Experts of a small language model: 96 SwiGLU neurons an expert.
Below are experts of layer 5 (counted from 0) of a mixture-of-experts language model. Rows are named router (the router's row for the expert), gate (a neuron's input weights, with its number), up (a neuron's input weights, with its number) and show model dimensions 0-159. Each number is 128 + 32 x the weight over its row's rms, rounded and kept within 0 to 255.
Before each expert's rows: "mostly gets" lists some tokens that are sent to it at least half of the time. This comes from a sample of Wikipedia text that the model never trained on.

# expert 55
mostly gets: " Gr", " bl", " r", " Str", " fr", " cl"
router [119 156 105 149 133  95 106 107 122 149 136  90  88 135 123 124 170 135 108 139  83 116  86 184 154  58 138 150 153 144 124 166 136 109  97 146 122  81 149 110 142 225 159 113  96 105 105 141  60 136 148 107 132 111 112 116 100 140 167 102 124 153  48  96 165 120 153 161 185 120 103  62 157 134 115 168 121 156 131 171  97 131 155 139 146  96 104 113 104 108 113 127 128 101  93 140 127 118 175  91 177 115 180 161  80 143  71 190 133 186 121 106 189 139 158 121 105 189 166 110 103 150 153 138  13 112 179  78 106 119 137 173 123 122 119 116 120  84 150 166  96 122 110 160 102 108  96 105 114 136 151 173 129  60 129  84 162 159 144 104]
gate0 [131 101 129 147 141 127  91  98 145 129 114  44  73 149 121 133 189 110  65 178 150 130 120 136 111 128 108  88 137 147 105 161 135 114 135 100 123 106 150  65 148 169 136 146  87 164 203 143 106 154 144  91 154 119 163 130 120 143 171 102 138 182 119 130 113 136 126  82 106 145  76 131 121 138 177 113 120 194 110 198  74  71 133 122 143  38 151 110 123 127 193 136 151  94 109 120  90  93  88  89 154 158 157 100 121  86  85 148 161 167 131 153 165 139 179  90 112 159 185 118  80 136  97 133 124 134 111  95 143 177 143 157 106 137 158 145 181 157 139 152 188 103 149 114 134 190 146  66 152 132 130 133  90  86 110  52 132 166 137 133]
up0 [151 135 112  62 140 138 193 124 168 103 109 164 164 141 186 102 115  89 143 175 165 118 144  28 103 103 119 168 118  77  64 171 157 131 148 164 111 189 162 122 219 158 101 131 136 118  91 125 117 160  96  94 123 176  65 167 162 182 137 114  93  84 100 143  74  85  52 123 132 125 123 126 124  55 130 175 115  66 106 121 158 126 135 142 166 180 122 135 133 109 126 175 122 180 152 127 187 152 125 114 105 143 109 142 131 129  97  88  98 119 136 144 129 145 104  82 126 166 153 153 125 164 152 111 126 109  68 145 136  80 121 138 142 137 154 126 148 182 131 112 131 130  79 135 108 114 113 127 123 152 142 107 137 162 175  97 119 169 151 194]
gate1 [128 160 136 108 154 105  70  90  97 123 209 149 147 148 133 143 168 126  92  90 130 119 189 145 155 113 149  90 188 122 135 127 130 115  96 124 179 138 140 124 139 108 119 163 172 155 123 117  51 120 170 107 117 132  85 110 104 153 154 152  96  60 115 121 157  91 142 184 117 123 181 146 164  73 151 125 139 139  75 152  93  69 111 142  94 146 133 100 128  79 163 129 149 194 161 161  98 167 118 121 109 146 149 168  87 152  81 106  45 140 133 108 115 121 140 112 138 172 149 111  99 184 168  95 128 113 194 150  87 120 156 153 169 118  91 110 189 136 174  79 139 124 121 114 145 115  60  91 113  50 154 130 135 194 101 135 112 171 117 118]
up1 [124 246 107  65  70 125 110 155  86 136  91 106 141 136 147 154  96 140 206  96 133 179 128 114 146 141  70  88 163 172 172  77 167 156 225  84 159 135 156 118  85 131 120 106 184  86 107 103 140 143 122 170 138 142  81  59 125 151 130  84  91 134 106 103 136 134 193 150 147  92 149 101 140  72 141 157 132  94 119 187  83 142 117 118 127 122 103 113 111 156 107 111 116 132 140 158  92 178 143 214 121 120 133 111 127  89 145 148 123 122 149 140 158 117 136 123 118 159 100 129 110  85 140 103 138 128 179  82 148 147 185 108 138 161 159  83 108  98 102 153 126 127 125 111  68 149 134 131 146 182  93 124 175 117 126 165 142 144  96 107]
gate2 [157 113  70  83 154 124  97 116 151 135 126  71 117  90 188 127 121 102  87  72 142 108  95 111 146 107 165 144 125 153  93 133  79 144 114  82 113 151 181  62 133  87 166 150 149 123 146 134 153 191 178 143 130 140 111  88 154 156  96  94 168 171 100 149 132 134 158 154  97 134  89 150 125  83 161 174 157 117 152 124  92 150 139 127 117  53  97 115  20 131 132 113 156 135 101 146 136 124 123 134  86  94 136 135 130 108 114  83 159 187 142 119 130 171  95 116 155 183 164 110  81 157 105 189 111 114  85 179 131 159  90 156 114 130 109 113 157 171 195 138 162  98 151  53 127  77 115 149 137 123 113 200 108 131 169 129 186 110 131 153]
up2 [172 137  78 160 189 115  99 128  67 113 129 173  88 161 161 102 106  83 122  90 136 121 129  65  75 139 124 106 123 124  95 158 176 166 135  76 133 109 113  96 120 144 141  77 159 109 112 129  67 203 126 109 107 132 159 126 136 164 133 127 124 180 135 203 114 136 146 166 152 122 145 138 180 138 139 137 170  98 141  86  88  74 109 152  88  55  84 123 186 110  73  97 107  47 148 123 169 162 196 144 110 142 134  95 122 120 143  89 128 120 164 112 105 153 172 122 137 141 135 119 107 119 160 125 112 142  83 150 145 146 135 119  74 134  82 114 171 169 176  94 143  98 103 105 124 146  97 162 125  86  86 170 121 166 187 121 138 187  76  98]

# expert 64
mostly gets: " Wales", "ithuan", "etherlands", " Norway", "ri Lank", "eattle"
router [118 155 125 190 102 103 117 120 156 157 164  68 112  77 177 109 142 136  99 150 137  84  77 170 144 116 146 156 129 156 110 146 118  63  59 118 134 154 129 125 146 136 126 146  96  99 103 165  57 141 160 142 166  61 111 115  94 152 189 106 170 133  89  88 172  90 169 126 150  92  40 107 122 125 130 171  81 115  37 153 120 162 150 153 134  82 123 117 119 110 123 155 173 131 163 117 135 117 153 114 145  76 168 117  97 139 109 167 107 212 117  97 172 122 162 135 104 165 120  98 103 188 171 163  58 142 115  96  77 153 111 150 104 129 146 122 180 127 129 108 110 121 134 142 117  98 106  93  94 158  92 145 161 104 133  83 163 136 167 105]
gate0 [121 122 134 156 167 114 110 109 159 137  66 106  65 147  99 157 158 104 133  99  87  90  97 140 127 131 118 136 150 104 113 159  94  86  37 168 116  73  95 135 130 153 190 119  65 139 133 139  94 177 148 135 127  80  71 109 162 141 110 163 161 135 138  98 104 108 153 142 144 161 131  95 165  67 113 152  63 187 107 163 140 137 151 149 133 122 107  73 133 119 148 168 134 110 163  21 128 143 109  56 189 180 105 118 104 144  96 145  93 154 128 103 141 130 142 179 158  86 159 189 144 117 196 175 116 149 129  78 129 131  84 133 121 129 137 144 144 150  76 174  80 128 103 132 155 121 123 126  78 146  81 132 137 118 154  90  91 148 114 153]
up0 [123 160  80 155 130 129 154 128 159 113 122 117  69  80 152  94 138  37 105 100 183 141 155 138 187  98 156 107 113  93 122 163  87  95 127 176 150 134 109 168 127 128 137 120  74 111  97 164  85 169 154 143 107 109 161  84 176 155 160 105 104 152 147  82 122 153 133  80 127  95  76 124 132  76 128 185  74 194  78 166 165 157  75 105  78 127 139 102 106  39 117 124 161 140 144 108 159  84 135  96 140  93 132 136 115 110 114  73 137 128  95 122 109 130 152 131 140 111 104 185 140 127 144  94 152 194 119  56  96 140  96 100 123 106 127 140 172 104  59 103 143 103 189 150 138 183 110 103 123 127  87 169 173 152 126 122 110 145 138 116]
gate1 [147 130  65 221 119 164 180  87  70 160 142 149 149  90 134 154 162 157 119 100 103 114 113 191 168 152 144 171 136 126 158 137  94  99  90 174 104  65 148 105 123 106 119 144 138 140  92 123 135 142 126 147 154  99  94 139  87 116 154 144 153 115 114 119 131 111 158 118 111  99  91 115  86 165 143 173  77 139 114 160  98 141 131  68  89 101 180 134 121 146 157 133 146 110 105 122 113 187  89  93 126 127 161 170 130 159 114 103 101 153 147  61 177 129 133 210 116 134 113 211 198 126 169 130 125 131 131 150  90  91 115 135 167 114  69 169 151 154 107  78 156 111 109 122 142  49 128 107  96 155 111 108 121 113 163  66 191 113 181 148]
up1 [149  94 111 191 143 112 164 146  48 148 156 121 142 115  67 102 160 169 134 107 120 143 146 127 140 119 138 184 130  96 173  55 122 165 104 136 131  56 123 170  96 102 120 113 131 142 104 122 162 107 153 189 151 144  90 104 100 119 149 133 148 107 157  77 159  75 137 110 161 211 135 142 129 164  78 161 141 164 142 148 104 136 126 174 123  94 100 114 170 137  76  56  92 157 129 129 139 162  89 101  81  96 139 109 125 196 150 100 186 139 110  76 126 153 103 118 165 137 158 118 156 110  96 123 101 145 126 127 132  72 157 170  86 135 108 171 128 187 114 132 198 123 139  69 119  85 141 119  75 125 116  91 126 154 174 122 125 109 185  67]
gate2 [ 71 137 154  97 111 104  96  83 106 110  87 135  93 188 110 113 106  76 110  83 127  90 125 180 112 120 168 144 137 149  87 112 102  72 122 123 107 129 114  76 139 137 148  88 125 142 132 147 141 131 166 151 148 105 127 120 141 110 160  98  78 163 102 129 168 123 125 185 114 127 108 148 128 185 116 113  94 104 117 184  81 139 160 102  44 129  74 126 113  81 157 170  81 140 198 128 163  83 154  70 164 116 127  87 106 134 150  88  61 143 141  58 102 111 145 126 166 131 158 117 176 152 198 202 119  77  96  67 129 130 160 129 163 118  56 162 162 119  86  94 110  85 138 106 106 168 121 110 122 121  96 112 159 144 152 113 159  98 159 151]
up2 [213 171 118 174 146  84 108 118 110  88 142  63 144 125 161  96 147 142 170 149 100 169  94 112 167 145 139 112 161 155 184 130 144 121 123 152 202 101 151 137 101 188 125 108 117 145  95  78 129 152 107 185 131 132 132 137 135 113 163 134 145 165 117 144 104  85 170 108  44 170 153 117 147 113 153 134 102 204 176 129 130  82  76 143 131 136 141 133 166 185  83 134 101 116 130 121 113 179 113 108  85  84 160 185 115 158 126 139 160 120 145 110 132 135 113  92 120 150 123 160 122 148  54  92  66 130 134 147 157  96 121 138 119 176 191 147 194 194 138  94 123 137 109 158 142 105  97 140 128 166  99 161 132 129 106 114 162 225 130 105]

# expert 65
mostly gets: " in", " a b", "- B", " the b", " in C", " and in"
router [122 155  89 130 138  96 104  91 151 183 152 110 117  65 160  94 186 112  61 122  98 133 123 122 131  89 178 165 194 175 121 140 154 118 101 150 154 116 124 154 177 168 174 135 116  75  82 169 100 178 180 148 153  84 104  89 106 153 158 151 139 136  90 136 137 125 203 130 165 114 139 111 141 132 163 179 106 131 143 164 101 122 177 187  70 105 139  64  98 105 125 131 152  87 145 161 114 120 145  97 143 102 130 163  50 143 116 166 119 175 159 102 183 116 145 164  63 151 190 109 127 145 131 173  75 111 173  89  99 142  87 162 125 114  98 110 159 107 139 125 123 114 104 157 115 121  81 118  71 142 113 185 103 112 155 112 160 157 147  94]
gate0 [153 112  67 188 155 152 147 137 169 192 175 112 119 137 123 117 104 171  94 143  60  92  86 126 168 115  84 147 134 158 131 157 133 119 143 129 170 158 150 161 170 133 135  91 113 109 150 105 115 203 126 133 138 123 132 115 143 165 150  76 141 136  97 152 161 130 161 182 155 121 116 142  87 159  28 119  84 180  98 147 159 148 117 154 111  95 162 104 114 201 125 152 136  90 130 120 120 139 130  24 128 166 151  88  78 135 121 154 112 163 130 190 142 165 134 141  95 106 112 112 147 132 150 134  39 114 151 116  89 101 106 167  70 118  57 134 144 119 138  59 150 142 173 147 126  87 110 140 137 147 158 139 163 155 156 126 183 136 144 153]
up0 [ 85 102  73 157 122 149 182 130 165 157 152 162  96 147  95 141  69  99 111 165  53 138 117  99 151  97 143 170 122 211  85 195 180 126 144 154 149 161  94 146 186 114 121  57  99 131 113 124  90 126 118 121 141 113 146 108 148 173 158  92 129 147 129 164 141 112 177 155 176 131 132 115  88 160  93  98  67 133 144 200  84 132 114 135  82 124 148 118 140 214 103 145 103 114 125  82 123 144 136 103  94  89 124  78 114  98 133 151 114 126 145 155 118 144 130 170  79 127 116 174  94  89 143 122  95 101 160  70  99  82  95 137  79 108 109 117 102 123 157  66 155 161 119 178  76 110 150 135 132 138 130 152  73 138 163 165 125 169  87 160]
gate1 [ 97 117  75 134  78 150 117  80 100 137 194  81 116 148 115 107 122  91 176 118 101 132 116 153 143  92 161 102 129 122 159 115 149 100  89 150 104 157  77 162  73 141 155 134 105  99 165 165 112 174 113  73 135 116  51 147  46 141 128 107 128  76  97 142  89 133 130 186 142 107 136  78 154 129 148 128 143 136 150 165 138  89 136 154 180 104 104  97  46 135 109 102 131 161 128 144 105 102 136  72  97 128 176 147  88 127 139 129 138 138 119 119 154 170 150 102 103 141 126 127 189 143  56 189  95 194 138 121  82 139  82 177 128 140 143 155 108 165 103 172  56 135 115 131 114 144  75  74 100 188 123 108  92 124 130 104 181  96 127 164]
up1 [114 154 121 136 112 166 161 107 121 164 118 177  41 100  91 172 142 172 145 101  95 142 116 136 118 127 139 158 167  62 119 118 113 155  79 172  85 139 104 121  74  98 122 110 114 174  78 138 134 132 118 141 110  91 129 150  65  59 136 168 142 144 123 107 123  91 137  79 138 147 100 125  72  55 151 216 166 196 109 143 120  47 114 103 165 112 129 160  64 123 110 127 119 160 117 167  78 117 137 124 126 155 159 145 117 140 105  96 125 120 131  91 136 180 120 129  98 176 128 140 151 107  89 138 132 144 134  71 145 113 102 121 162 111  87 101 119 165  68  67 127 132 111 116 126 137 177  99  89 123 115 120 117  78  43 133 196 165 141 124]
gate2 [ 87 146  58 151 134 100 114 136 118 199 167 151  49 162  96  91 137 133  79 144 125 148  58 133 126  91 203 139 135 148  40  95 171 161 123 137 137 111 146 141 111 158 165  79 137 101 111 182  84 185 146 153  87  98 114 110 120  72 155 139 133 165 136  92 155 147 128 181 152 150 121  91 151 202 145 139 106 141 146 162 152 125 147 118 122 110  91 132 141 145 126 128 111  73 101  93 121  90 146 150 127 116  77 186 139 174  57 167 143 162  98 132 145 182 120 137 165 127 150 124 111 174 140 118 121 148 112 105 126 182 109 100 209 117 116 138 116  89 167 178 130  82 111 134 164  99 122 123 189 137 153 135 168 133 153 106 166 163 105 161]
up2 [132 181 107 104 119  86 204 113 147 113 157 126 130 182 157 128 115 118  17 104 108 179  89 115 100 125 141 144 140 149  95 119 117 157 127 119 152 177 110 102 149 131 146 170 108  99 104 195 108 135  87 135  97 103 151 114 184 133 106 124 104 104 138 118  93 141 184 126 144 167 130  95 154 127 134 197  77 138 115 172 167 133 156 136  84 159 148 114 144  50 159 138 133 109 126 163  84 118  73 112  98  90  64 133 147  83  82 102 119 141 104 166 164 191  99  84 105  99 155  85 125 135 114 145 140 146 117 160 140 166  93 159 130 127  81  88 164 132 167 182 109 103 206  93 161 184 180  95 115 135 160 133  82 143 144 141 134 128  75 120]

# expert 52
mostly gets: " Str", "===S", " the s", "= S", " r", "- S"
router [117 174 119 144 114  90 118  94 130 181 128 117 115 113 141  88 167 129 103 157 124 137  97 154 163 112 128 129 183 157 108 137 141 111 104 133 144 170  92 111 133 162 174 127 101 129 105 121 143 189 143 155 157 140 107 107  96 157 186  97 163 142  75 107 146  96 168 168 162  84 119  97 129  95 179 148 121 134 127 158 122 168 146 163  79 122 113  65 121 127 176 180 159  84 126 102 108 132 170  78 175 138 180 199  63 147  76 163 109 183 149 119 193 101 120 194  94 168 173 122 115 156 157 144  51 115 118 100  91 159 162 186 136 123  67 130 165  84 122 118 113  79  77 155 120 100 101 122 121 131 132 157 134  78 174  85 172 173 144 133]
gate1 [125 117 131 141 178  89 151 125 115 107 113  63 158  94 114 124 155 197 114 118 143 141 111 135 159 110 199 104 140 173 163 125 117 154 155 110 116 119 192 122 137 118 122 144 114 104 135 113 131 203 159 184 114 127 152 172 116 105  84  46 179 138 123  92 153  52 163 156 151 133 133  93 107 146 122  71 161  55 139 113 111  75 120 159  68 104  65  78  73 104 111 141 153 143 125  79 152 147  85 147  66 129 145 147 110 188 137 163 131 147 101 148 177 123 121 150  77 113 155 123 155 198 127 137 116 132 122 120  99 170 131 170 118  88 108 136 181  93 128 126  99 136 118 121 154  93 143  67 119 170 121 125 160 143 113 167  37 137 110 138]
up1 [135 110 136 179 155 153  97 136 112 110 167 115 114 117 102  88 147 195 111 171 121 151  75 137 152 109 152 165  78 108  93 121 169 184 105 150 126  93 134 159  91 108  90 188  88 132 180 122 132  98 122 101 157 143 145 187 178 105 125 177  81 154  81 139  79  58  55  92 108  87  47 132 163 115 139 157 118 191 137 157 122 121  73 131 175 141  68 135 159 138 143  81 113 134  76 151  99 128 139 127 104 110 124 129 154 136 141 146 129 149  99  94 153 116 128  68  83  89 101  81  99 139 156 182 122 168 124 103 133 115 116 104  89 113 124  64 165 136 202 131 112 144 155 118 157 101 148 157 127  89 165 135 119 101  73  76 152 124 132 177]
gate2 [141 171 158 132 180 147 134 100 167 182 139 135 103 138 120 123 141  99  97 135 125  77 103 156  85 136 110 164 149 129 129 137 186 123 102  93 180 160 120 120  95 123 172 156 161  84 153 138  87 137 125 130 129 123 189  90  64 143 129  88 167 149 117 127 140 158  90  85 129 143 145 130 163 180 160 156 118 140  95 137 102 211 145  96 115 146 105 149 100 176 104 142 129 138 108 117 161 104 110  54 203 116 159 146  86 105  74 177 185 157 132 117 145 171 166 200 115 187 125 130  65 153 147 120 131 124 151 146 153 144 159 153  90 145 172 110  68 151 135 165  95 187 137 148  87  60 127  75 112  96 105 120 177 112  95 114 153 203 119 128]
up2 [123  95 204 101 166 143 184 104  77 149 173 156  64 136 109 214 161 118 120 103 150 184 137 164 154 178 120 156 133 131 122  98 106  86 121 156 104 154  96 127 174 106 120 148 164 151 138 106 143 130 150  75 130 118 134 147  77 107  96 202 147 163 183 181 112  72 139 131  81 108 169 127 161 159 108  61  79  94  65 135  95 199 142 105 131 157  88 125 122 143 159 175 126 125 125 149  83 116  98 128 121  99  70 102 139  89 138 112 148 121 106 126 117 112 104 155 155 131 152 137  91 118 139 170 155 120 130 108 145  96 133 153  59  98 174 148 128 182 149 129 182 127 155 173  82 130 156  99 142 126 164  65 112 150 138  89  78 118  85 142]
gate3 [140  79  74 213 122  78  98 132 185 163 135 143 166 107 165 126 174 142 166 164  98 133 128  98  81 135 129  34 144 136 121  99 192 166 127 120 125 110 107 115 114 180 131 118 107 132 116  97 148 138 122 159 152 144 137 126 143 150 180 156 122 124 108  82 133 135 160 137 101  64 164 104 138 145 171 177 101 107 155 106  59 118 134 133 183 131 149 144 135  72 119 132  98 101 103  89 122 104 190  94 126 152 174 127 150 134  94 178 108 143 136  78 177 160 134 150 121 114 160  87  86 104 127 144  92  72 109 150  83 137 156 151 118 151  87 136 181  96 108 109 123 100  46 118 106 144 112 163 163  44 137 140 133 110 125  87 196 141  76  95]
up3 [ 81  73 168 140 132 115  65 156  98 141 138 106  83 138  94  68 124 138  93 131 133 128 111 146 158 142 139 110 114 175 131 107  99 135 141  95 114 137 178 128 170 155 115 166  63  88 120 139 115 120 174 114 135  46 144 110 132  60 171 117 131 119 162 138 129 175 135 186  78 178 138 159 109 128 116  98 113  44 143  96 177 220 127 204 100  91 125 172 124  96 123 173 172 108 182 121 130 103  90 115 135  89  93  98 157 108 167 115 141 163 170 148  57 117 141 126 180 125 133 112  97 112 126 122 164 147 134 106 156 161 134 130 137 108 137 143 120 112  83 169  98 176  80 135 150  90 132 127 105  73 145 181 209 127 137  99 143 139 106 127]

# expert 68
mostly gets: " of", " of c", "es of", " of C", " between", "or of"
router [141 169  96 129 149 101 135  93 132 158 156 108  83  93 170 122 160 103 114 140  92 126  96 166 120 102 127 145 195 149 124 188 148  85  83 159 175 147  87 164 135 177 152  92 105  97  95 119  70 178 174 126 173 108  97 106 123 163 162 120 158 124  96  55 176  81 180 192 157  91 131  78 106 115 136 110 111 147  98 134  67 132 145 147 112 124  79 101  95 102 145 158 166 137 145  99 116 175 165 107 154 109 165 143  71 144 102 149 102 169 156  73 172 106 171 176  71 166 152 150 118 172 160 159 115 138 119  93  99 150 114 187  89 157 104 158 159 136 104 146 122 100  89 165  96 105 103 112  69 156 132 172 112 116 165 104 143 172 158 106]
gate0 [ 56  72 124 128 131 154 174 130 146 156 162 112 163 147 148 106 123 147 131  96 164 159 128  80 158 110 115  97 157 120 133 129 182 150  58 131 106  70 154 103 100 104 130 120 188 138 127 134  95 142 117 104 109 123  91  80  96 117 120 107 146 106 129 132 150  78 130 146 153 143 166 112  57 170 176 115 156 133 127 160 101 102 157 134 107 131 136 132 145 145 109 192 100 147 160  49 148 159 137  88 112  71 183  90 164 173 162 115 126 123 131 191 146 116  92 127 144  79 144 149 154 179  95 117 117 119 215  56 110 117  68 151  37 148 161 119 169 147 116  88 135 142 122 147  99  62 141 124  59 124 140 153  77 131  87 111 141 125 125  92]
up0 [134  92 131 142 113 100  86 183  93 138  71 148 120 138 142 115 182 116 150 160 123 106  94 116  70 141 140 124 113 141  94 143  90 143 125 106  70 139 156 183 170 156 142 192  40 156 136 140 142  75 156 159 128 147 166 179 161 121 126 114 156 113 133 153 116  96  90  86  91 135  97 102 123 158 134 145 131  37  95 100 140 122 215 126 155 113 157 115 107 116 166 118 183 118  69 110 133 126 130 164 189 149  31  96 122 126  93 139 137 123  80 111 145 158 125 104 192 135 171  83  95 164 128 156 139 106 121 129 101 202 165 132 130 121 138 118 139 179  99 124 119 104 173 101 104 190  90 172 137 119 166  91 129 109 126 152  87 159 108 162]
gate1 [ 86 121 126 131  39  95 143 119 157 136 161 129 143 113 123 112 137 166 145 123 180 105 131 167  95  93 134  53 129 141 146 163 153 102  98 123 156 162 114 140  83 145 141 149 141 165 116  85 152 191 119 124 161  75 118  45 134 144 184 137 150 204 104  96 175 146 125 174 127 180 201 132 164 144 113 105  68 122 124 119 111 115 151 164  99 118 142 133  98 137 116 161  96 154 135 110 152 102 126 100 104 126 146  46  99 163 143 117 130 144 168 169 155 125 117 176  60  99 172 134 109  97 126 142 105 142 122 133 144 110 178 161  85 150 124 118 131 108 186  89  72 179 131 163 114  71 146 137  36 125 167 128 160 127 147 146 193 153 167 124]
up1 [114 182 131 158  75 112 127 113 123 150 182 167 114  90 152 168 112 153 152  65 157 131 161 131 165 167 144  65 120 166 183 153 190  98 128 149 166 193 154 151 117  99 141 113 128 106  63  92  70 113 114 107 151  54 155 110 157 152 126 122 133 103 143 114 132 159 161 137 103 147 170 107  98 147 114 106  25 114 132 140 147 122 167 101  36 116 193 114 113  92 114 136  97 160 159 115 128 117 111 109 126 126 181  54 105  96 144 109 114 140 190 122 131 112  90 153  80 117 130 177  81 114 120 134 118 121 112 104 140  98  73 117 113 167 125 118 134 126  76 146  78 149 113 217 124  74 151 121 149 106 168 118 129 116  81 142 135 108 113 115]
gate2 [106 116  63 158  53 103  98  99 115 178  94 166 112 160 151 164 105  81 156 112  65  61 126 170  91  97 180 116  93 113  93 103 165 132 130  54 122 174 209 143 131 148 109 116 147 161 120  96 101  76 150  84 154 106 105  96 135  94 161 179 137 175 118 151  98 101 173 151  73 141  90 128 140 123 117 142  93 117  61 126 130 117 199  97 116 120 185  92 112 159 177 107 101 110 136 142 165 154 151 157 157 137 108  97 125 124 132 130  91 143 137 156 153 167 151 120 166 142 160 144 118 134  89 146 124 148 127  87  86 130 147 170 120  70 123 136 123 178 124  59 171 169 173 149 141 135  80 118 120 192 149 105 127 134 111 111  94 173  94 160]
up2 [ 74 158 126 111 123 139 108 132 169 105 103 171 106 145 147 200 161 186 135 161 194 103 154 127 153 133 125 168 196 147 161 201 187 136  93  83 135 135 176 120 167 166  87 170 147 122 219  97  83  84 135  96 130 179  81 114 139 128  98 146  96 133 123 175 189 120 164 121 121 163 104  86 121 133 114 126  90  85  97 115 216 111 173 154 118 120 152 127 126 154 149  82 115 177 167 131 129 140 156 148 184 110  95 100 152 118 154 124 128 126 162 156 147  90 158 170  77 129 190  63 133 131 140 126 132 114 122 107 145 130 112 137 200 101 157 122 126 110 127 157 171 112 127 119  89 162 110 146 136  99 111 156 127  68 142 138  87 111 181 148]

# expert 36
mostly gets: " le", " dis", " ec", " ge", " ac", " mer"
router [103 158 111 152 140 112 105  84 109 159 130  84 109  79 158  96 156 131  61  96  91 138 123 133 138 135 178 191 203 151 109 127 154 111 113 151 160 163  95 111 176 163 182 130  91 123  84 142 108 153 141 149 126 113 140 102 103 173 169 156 159 154  93 132 132 134 138 141 178 104 118  86 140 135 160 142  68 122 127 181 105 138 138 150  97 114  92 106 111 125 113 140 177 104 116 104 152 130 184 104 158 103 117 172  59 111 100 171 116 199 169 120 199  87 142 171  88 172 153 107 136 168 115 140  28 113 158  97  93 125 148 158 101 106 118 149 171  98 134  76 128  93 110 135  87  95  79 108  89 146 152 169 160 109 177  69 109 175 154 128]
gate1 [172 185 156 156 145 148 149  91 157 168  82 119  96 128 113  76 139 159 173 181 212 132 117  98 160 151 137 142 140 171 102 138 103  93 104 140 107 109 168 126 149 106 163 153 125 139  96 103 135 135 117 100 149 129 133 103 139  85 169 159 134 108 109 157  90 112 160 111 174 165  72  88 116 184 157 103 106 161 141 179 124  97 139 127 111 121 129 100 154 149 144 146 167 174 110 103 101 137 180 171 144 148  87 186  80 181 112  62 144 132 123 112  84 114 117 142 105 131 190 128 184 158  86 124 115 111 159 116  79 227  81 138  87 115 124 153 115 122 131 117 135 119 171 110 121 125 145 109 110 246 130 102 121 111 122 139 143 182 185 177]
up1 [103 125 105 172 117  83 102 125 194  41 136 121 140 142 126 174 142 123 111 135 141 120 139 186 103 145 136  99 123  99 145 182 147 100 131  94 122 100 176  70  59 112  73 137 150 107 115 180  96  96 115 162 125 111 132 153 159 136 118 179 109 144 135  90 146 114 131 120  99 150  92 118 173  91  97 146 106 196  65  74 142  90 108 102 181 119 138 131 149 108 139  76 108 168 189  96 165 122 102 108 130 127 180 157 150  53 120 166  68 109  70 114 145 136 134 161 138 125  49  77 106 141 130 188 130 137 138  69  96 155 106 111 131 100 172 102 133 200 112 150 194 104 162 112 164 145 132 104  97 154 107  97 128 141 150 108 136 120  86 116]
gate2 [ 88 181  87 150 128 103 179 115  83 185 113 156 133 124 103 102  77 183 104 156 129 105 111 147 113 136 153 121 146 168  90  96 156 146 132  95  98 142 155  88  80 117 162  67 180 113 101  75 149 116 136 129 138 143  90 100 132  65 149 205 118 104  98 153 128 125 130 184 157 152 125 114 128 172 150 143 138  96 150 199 130  55 169  97 123 109  96 103 146 128 159  71 146 103 156 113 117 114 198 146 187 136  93 150 109 146  87 142 146 155 127 147 152  69 161 203 161 155 127 154 137 170 135 142  76 141 122 106 109 193 128 135 176 127 126 154 130 111 139  77 122 143 162 120 109  48 131  75 160 117 154 155 165  65 146  99 154 167 102 130]
up2 [177 176 117 115 144 151 178  95 128 140  90 138 143 123 135 133  92 166 144 206 119  83 144 113 104 146 147 107 117 130 105 131 108 159 124 134  38 143 125  71 133 135 145 114 153  97 150 104 155  98 182 131 117 173 131 129 147 115 156 171  99  86  90 150 139 195 109 108 136 176 135 137 201 101 154 131 136 143 158 185 159  81 159 124 105 143 121 145  91 177 135  61 129  79  99 161 167 136 208  94 140  95  70 163 103 145 111 120 131 127 146 138 145 155 111 134  97 179 152 174 122 172 117 115 118 122 151 154  85 170  99 134 147 119 118 143 155  94 132  71 166 115  81  91  88  42 139 117 183  84 146  87 200 108 142 141 171 180 154 117]
gate3 [100 185 115 203 104 148 107 110 133 201 106  80 156 122 109  55 138 103 124 129 104 117 131 102  94 153 131 130 161 187 106  88 186 109 121 129 139 122 112 113 184 148 185 131 147 130 176 126  80 195 127 125 130  86 148 135  87 190 145 145 110 195 145 142  87 163 127  92 139  90 105  97 133 108 100 156  59 123  81 102 128 191 117 126 128 145 140 115  92 106  77 119 139 141 112 138 155 104 131 154 124  84 156 158 113 105  61 192 106 162 154 160 108 101 135 169  67 133 105 134 142 186 109 111  51 125 183  96  99 125 176 131  74 119 139 138 138 133 159 117 109  91 101 114  95 141 109 144 145 162 109 159 147 132 127  85  61 148 162 183]
up3 [101 115 119  88 154  60  99 115 145  84 142 162 118 162 140 135 156  97 154  90  42 138 110 149  59 107 144 173 111 120 124 188 124 154 157 105 168  68 120 141  95  97 131  91 133 123 202  85 147 123  93  97 134 113 128  76  88  88 136 124 103 139 128 166 123 111 144 101 116 156 156 139  91 101 180 169 170 155 119 147 111 108 159  48 139  96 121 137 171 184 148 141 116 141  83 147 127 128 101 124 130 150 182  81 124 138 165 188 125 134  82 153 132 162 113  48 127  85 139 150 143 160 135 111  77 114 113  81 149 125 104 120  90 140 113 162 105 125 183 161 135 141 144 120 124 167 167 156 159 136 153 127  25 195 109 157  97 168 105  92]